Below are experts of layer 6 (counted from 0) of a mixture-of-experts language model. Rows are named router (the router's row for the expert), up (a neuron's input weights, with its number) and show model dimensions 0-63. Each number is 128 + 24 x the weight over its row's rms, rounded and kept within 0 to 255. Numbers have three digits each.
Before each expert's rows: "gets" lists some tokens that make up at least twice as much of what it gets as of all text. This comes from a sample of Wikipedia text that the model never trained on. Tokens count by the router's weight.

# expert 8
gets: " (", "-", " \"", " h", "/", " de"
router:100133113099082111139132144109121115138108113074126136120110148114149135131132162131110134117138102172145097161093122124127128145121105094114165086163171095171142173109125133136138102097136156
up0:163128090106103193161102053148130128165105135111088127130135112152135100127124125103115104159096137147136118152184102151094128119126162149155093106094151127174101104107098119161170095133121133
up1:099108141119134137154107097119149155153124233132131133117099120121121133090137111121133128122099139111121162120106136133140077091110161095098128134090107119101165142172131138100148136158140154
up2:119186110112113134111087113138130128154128186130146134103156120166118066124089131127115111100140128114129144130093092112144137144136133134127105083137102148175109140164135143151136127135145146
up3:142150111093146111130174180090109156130145159115114101158121160121123107113080089123133139120096150076094129112120110122118133137120125145132135101155130104120112119127113165172140150110125140
up4:081083145107158163176128152113140095166150146150136144176142129170070132091134139142131128167097125138095127160143122111157135128111108126147110148139130114135133151140128131119105114161165123
up5:115133082122111135137157158149153126137126128118143175130099113127117107142131105138149120145131170154133155134087106116147157146087097134161157137158102125137115149105146157162120104172110133
up6:130118117158145108126149114142080151139188132145112158081172119157144127132139063111153127129112117088131146123179154169156125084122115142082148136144133119075140102151160143115085142162140123
up7:147141212120131111145145115116179127131137154154127141119121110123121148133091139169146140129105122154117119132100122147098098128098095141088151157124143117136129139104097137123095135174140100
up8:085098135116138130134174149120124153165122180118129126108138161132130114108141153170138132104091124136112149154151095158149140133156081125110130150136141149166096133111136111141148146141101136
up9:120156152114144127121110088139150129084121135127089117117157134149089123144118086109102137113135121164129126130143129126129121052107088102142179101126145152149139160098167106108153182091108141
up10:072141178120147109127103140132181085098105164154133109107119103124127142117140158157130147116158078111106134144174129120133147093115158106128068120121098094116144152157099135115125114159106101
up11:109107150138090120117143133143112146151076111142137103139120129134140141157157139132195108121131122115153133150144121144135089155119140071089133150132155127170125101165115115165124159121128130
up12:139102136133136125147158146098125175139105161101085100129184105131146110161125117118129134119120125151089164121126100155083117139151148127179121131121132123138115126119125110105065153184155142
up13:112122125156168093146094113099150169142188109158110164135122118176119101074131118129154146105105144126158096060116150084144115155129104123166130102119083151148121128085108167134095118113128151
up14:134153090135086183150132105109111094134172104141098112159154122119095090142136111096132120126100135140087100112106136093141120158138143122113124132120124136144162110085112103134131128109077161
up15:137081132123101136139153074139119131124121131136160101122134126156132105105153176121158116110127137105096098110178116136142173157129118094131121143141161143089132113122143138114131117080080142
up16:155123124100160141132143155133111109159152162128106087155181151140123132138098149128153065110156127095152101115157141109083098160122138130133153101120101152118145130165107134138101166110106130
up17:125108128112145097077135167159128188141115114104120126125142161119128106150087130137205177100126120151104146129159134123103122111149136168164155121171100164115118106129107131171077122130155138
up18:087140120139132148155148098092095169130107148117101126143150097080113142121090122140136102125137107080120158113115149099101091128134160118122106124128141136155132089130117114111105098098113131
up19:144096103079092127133174143099127118119108141111113094090080122144078163153137145120102101137140124111152099086119142132100156131150160106140132112094110097079090087107128105104080143128176144
up20:145161171182114090142152082160130108123116129145142178143094110114157074114142102091114115137102110098146111090149155137100129145148124140109146142103137139159117118157114131131135119141150149
up21:105089130140144136090087109107142142124164139090127149093140116116120118098131136084170113112181080172145116118121177122140105143127133181126123078136147155153136172117123161138157142138166118
up22:131071125148105143074128089077116149149113148153143123170114103124145172117120123153132080180135132135084119146107121129149158105124121134099119139140126153120094112118096100103155127110134103
up23:168116129125107138060145129115098146103111144133159150088119136121115104164127147114156105106147156158118116136121137087120114146158154096127193112098144154114120137136102147125115135135175065
up24:131136161135154109145130144115148152156189123121102114123165134133114159138081144100130121153123129081138093105089171121108120133136139116124120116145083153132163162123152102104104132092150143
up25:105135119140138152104181130146130173100103121126146129135120150131131119143097147133120146122125148128140150125109183155136116193136124079113090132150142158178132130131127104160130184114127130
up26:145133115121150139139106131171124129125141124139103163136099166132117120104118100144109126141155159114163117125101150181117140095135104115121116070150123142119125130103143176125167141094137132
up27:117104146123119143166107120137137162133107104151178103114149145133134110116103116182089137125106136120107172099150137131110142178102127159136121105108150140128107139146084145138118104139158163
up28:110118112131175130148111155148118116138144125134122151135138129112089124164083119129103152124142142125103150060143148139134120120126121134121111122106122145147086070118101086128118126145138140
up29:111106093130100150063142134127153118082119131145142123102153132112135100120143137145146119174101153142150142152149117117165085112148083128137151147129161096088115112116157099140092114122132140
up30:128126116145106143110121104163081100145160109121133125140117125106130129125114133132136114113134138124115109118116136108149161087128146089100094132165124110187142111109126170134105119136127124
up31:117123114179108091117113160109112122102127120149147095110148168110112078139106125099137117138108093099112152092186149109107141134124156155122138099116123121159101112125105121179106123117153099

# expert 20
gets: "\n", ".", "-", ").", "\".", ".\""
router:109104137161093114088109088102148161113120147161148091112114097106139143125117133156096130100132126137131104106138092110125116119103083113136171111143196099128142152129084131127137111138113132
up0:147130136150109128133116139181136142134116120112132087110123160167160115130119121120151112114102149111086119147148107119099144091141169106120132158095104138143106143092112164107097143112140084
up1:112149108155123113199094122080131075127176113155076120135137114108125134133155145145112125191107111141076163157115103189106140148146142117173119150123161154135167136119147138163120137114121131
up2:137148115147112109128133151108148154096179101108131125092158111124065151164114143153127091183117121118134117130136153136115132123132131089115103109126099110091148137105115146143142135112141146
up3:124109122177106161136142161110077116146106151156138167132090128090124126146127132091146155133164100121126119135160126109110131123123147132141131115145134126131120058159136155186136135110137118
up4:131128110150128116073138147126121116068123151135152166122107099114101168147134163109159159113154085138160094116078137120163124110143147117146108153149156099072134146124150128119143164095135135
up5:124134146129124092121132132143111146151125133151098117124128118098123147141101135127128156125127095098070154177141108122086116088142134132120108135123098131156130126156113093152148106140112160
up6:131110140158128098108140140115139153118089099119164111117096139149105130139120129138124132105140083134141162131143120169151097126131105119108121076140109126136133125185169095137124123129058112
up7:149154145099124117121121116132118123135136195084139167098127093169089155139098152132137133177121164106149137138105151119138129140115160123138169108122120131172142140144144144097103112142123187
up8:164144131137110148138126130144083096131106101153138154125151152120165145114152146133108154121144124109119134129128120160147124073095107106143143135094084108156112133123124174158090112128104103
up9:163154127071138095160133155164141132120141116152149099110137122111153147075111142074157158147105147098120155127149124109121103131134076146110148101124155088104140088111108107128150119116108132
up10:165161137110127108125154177149118169123137104120124128148126119146156124116128154108149107169175132125152132148164196104118136140148109124105169114126144121141105166132146158142150161100136102
up11:153100150168166113154126153131157145141094092100121133130133166102116090118138132077121131119119109150124104131123115141138111151180139104126105146159103134131138139176144109082081118126119129
up12:104120125126116167172123125095116122115130106104137131121182122161122099127141105135128135132125158138124137142170131126190114110146102152107140155071107133162125136136113126147156114112133105
up13:154107135150129143136104120138125153130118146123148143138167098178115150156162117109132142109078134164137140117106127147109111070107133166110088127109167138115163071134127171140164097173131117
up14:123134139131080117149134122095117116116142097096126093163110158147106123112148170140095125109137154171167153147133137143154107138148130113100126129163129193154145137098107143110107106109111123
up15:172121111112107129122125123128135123108108162146157119131176151138079120078129131113142127113095144135135175107190183152138116135092099111144117120111090164136117122119095106131145114181154122
up16:129109184125102098140136126082134130112111103152108120120083130105093104109128135107123119148093106161177084114141115149116099124114158127091123119128106093119083120112135161091115081107111197
up17:146088129166116127129145147113164115124124115126123121159048167086145118154150116138136121105102095131115118141143169122110139120112099140125124150107096087157096193114139155147063112129129120
up18:123122161132115118145135092085073115135130142134108159138098152097108086131091113115151122110131128131103117087146105146120132152144134143157093109148087132136123142104098150116082160126100181
up19:160145147127137130153136140125129124153149122153142142113178125110128136158122152146100116170147132140119117095171124202133128095137144129143100157128077168139131100150079172086123133114123152
up20:127102159098129120099137144127084113108089117121121147130081118118168127123162137087099130103116143145121139156127141117164117106116145117129125119090152143147111140121105146165090124117120129
up21:145163161144162107128101103125089126152134107120051169161125120152136154151137124134121143204103154123149130124143136138135081116095166158108088124144148169149107127141095141095142125137129167
up22:142104107127098116116100126137105135095133136131141153148187141165142133109124127106111108114116123099111147130112143130127144142123157133148149170080141120105112157126119102107135148165170115
up23:152149140092119114127115089113111184108115128132091152086139120139117152165141124166153156135131136078087160140102134118153124089146123126165109125143098079140122127139075137108099137131128143
up24:136147134140099137114138123112124132162126122157143120193143132119146136171110158123113151138135129113159109146136119131131096103093142126113141128121129133141091150151118076100137072106175116
up25:119137147133127115109131172116116155132164151125142128118146159127171151113147128093144155120062110139145156131099158104155139125164146103131147116142127118092121171116120090170126172133130113
up26:146134134123092160114124154090131097159165116126142172127129154143159112106137118137120132127152124120113123121121105126144151081155157105086145121110077160119097126096107119084067124149159139
up27:133121158080103165137124111115100148134130125145143140114116140100107124147135110137163107147092133068115185126136110153122130124126158125142129143091143170098105187097109118133117123093158111
up28:113120117096119126136099110147125145154155100121095146131158128101156123115123124100119111150122122150112159109142141117146128159130111191119129169103133138128124145136112145142143140133151133
up29:158117099129159105118110126133148126109089174129150139147121148082095114077168139154136128098093144120098131140129140099128128116132124156162166108126149121127093074112090149133114153165134137
up30:125092090112147124123096153123129167135127118134146131109121116095123115144138093098113101121152137109133162079147112114149112149101124134079091106126133105123086119081126154110110115157137140
up31:109141105126096075092133105134158134065100121110127156136156118154121128173152141149133134106135154139067146165091133097149147151178124099136137129131119137079143146120109120104164148116153126

# expert 25
gets: ")", " /", "C", "N", "S", " League"
router:185136113154086085132100150160161135136170168166125121123121152158123143123152112073123139111099108173144114143148112120138120126115143130113110169107117161092128141098115145138088116152145100
up0:103136143137151135141132135111146147166155132133121154138140107119138127123137086086122135158100152117132121131131120086085153119132126045093163120143097160115120102116147102100129150162167096
up1:148142115098100156152129122171093196136114163132143085101137131130148113130125169139122143105117153114107110132101136136109132135157132126139117120105108114162085115133093113151165104124108092
up2:151107123108099115120144087144113167117115132109142140139135158163105121120138098126147120156106121070115154110129117081077180120130107087104119156120104149153157131114150120101116127097110153
up3:124114110125090115134163139155132136028131158132152153137134166109160087139154107155112131153124104117121103156116108144095119125129118123119140152142140139108102123127109150097086153108178145
up4:109081128122110144145113156077102135109150123141167081173116158109102100129129145120118113100179116108144110122149077120132064152108161104136140134126143140161144150123148135116104146064121130
up5:136125093155154141132117135132164131083160125166130125154134138116122163151155131163114108191113132139127114138102169145090129139121105131094165110150163150102111126191054140096086125171094131
up6:108103101094136099143174141133119097115168155103116131130139158184127127156135103116138160127098116113158122138142145120082133144123152093098152155063083151110126091110129112139147138125134157
up7:168106111145135132158124154161105128124134139178147100157094133200086110085145139108133096091143116117164159148100135086121089171094125127110144145099175107099187165137166153137083122128088178
up8:169175107148140124141119150137134135074166115108106111162157118134119176137146087160128112178150146101114117142138154154080129135102174135118101176103114153132101114179109114123133137139130113
up9:129136108123107146145146128166112137139165187114130123109095104115135127143147101127124104115103147150087107127144143136164141127127156110103163113130105100135120152071173137156132107143125125
up10:115133129137121135159139093163123128092140168154127096154128159158151139122136178122144131130145132068113131169158105138132113113101135085108141139167142111124126148114062126157085124111088139
up11:122151136112095170100176156137149124093144140125143140103098148129072129124110098065163160139122109103177124108145136108092119109170114144120117131126084128124089140144149172130149133146120109
up12:165114097133139185113147155151129114098089148108164098155118105126141165096123145115112163134109132117106100097114120105145125131119129109124189147128133113109114144119089158113107104120108082
up13:121158113133141133083139144080112117148082111123115173180137158093144161106156131147115112136090150122122158125134175070107132112108114119097123115156119155125143133161152119141088108123093158
up14:153128151140103115154134111187114147136161176130161169194129115135112120071126147145090093120137145107106162065144116116151124123138139135124133121128133115115130120114097131110121083131095156
up15:120137168138125147156148139108169109113138139118111110091132148121125108116093120133094131126170126134159119142067136163127084123108111112180130115105095154106163122104113088141147124128137167
up16:135131139162126149126073125133123132138127186106098113136163145169134153166116114154125125149149111129132144153143138157107161176088143133130117117128113111105090108153147156173157107093113118
up17:139109104148080083148123125147133166117140099135118123110154131111128123129108079154151127129126105157093113116093147118137160103146143108104151080137083170133141103122144162137105127153098139
up18:119148110129101147124077127146119121080163120145141190147152136157140114116148122109107108146126131166155113154140135112159153138101116101113113080064142144118175121147126160155088120151127094
up19:094105129088120166109111176177131079172126072162165134173100157163162138098135128171137130140130113111125168122116105096110142122107158155127108112104134160066137117112120130128101118121121171
up20:129182092171139141088121132143145099105164104152123089109129119128119114116157134078145127118134135068123126112178102182140105127109128106114111141110133128084089146145136097147141147154123168
up21:147131147173120140097163132096138147072159106110127156110135123107124146176121129132121104132085120141147137143085110144136127140126150094130093130078131155122116122132139170098119138098133140
up22:127092138169100107151117139100156135121098174126136161129120105119102122145115138118147153130125100126142109135126102121114182148117116106099158128177141097126136157119112132184081158131141134
up23:191136073128121140125090112114125148146138164139138123200137127097138125129112100106168123130114160121097150158148097156073095128108141091116142139122126156080130083129129120111093131087106155
up24:125145083158151106125177110173141142144110116148109143107131175079166105141123117108142160115133125132137136098153152145129103146132095093133092121177090125118099098142139117153119135165141113
up25:130155087136134099099152140141167110124152145069133103094123129130141134110126089144187129114114125139135132109154159141073136110141109135112106100125091128173145164138109119111143126139120119
up26:115136111123177078087155108140170143141121055124114128139107137113096099164126148168102179189123130126070119160105128145145097105132150143100165128116115126152152142150123137105105119172109094
up27:079079169138101087091149154100141145086107097148124093137121135120082141137159110139136145160166103106104124137102136113176110114115141097137111116155151146168121158203176156152119084169139112
up28:127109120190190156111128110116156207124142124105146137121118153102112131160148073088105148130131135111131111094146104157118151129137124136113152095129151108147077129131139125128115107132127113
up29:147081090124139080152097157187100118128126140136111134121119106162116172139141141100084101140084111083117139087125121128142145136150154086096113133106162120132112113118147129134101095138149139
up30:119148127174135112095184110109118152091160097108121133138130144099157142138126218097137130171133168139147145141133106100172150137154190151128138138134115098135117128141088130097110101132107114
up31:122117120136148113111133149122092162095167127111131131158148123152132132129096130157125126123103136170124168127124084138168115124165113092129128104118091083133132096117121133134141156124156148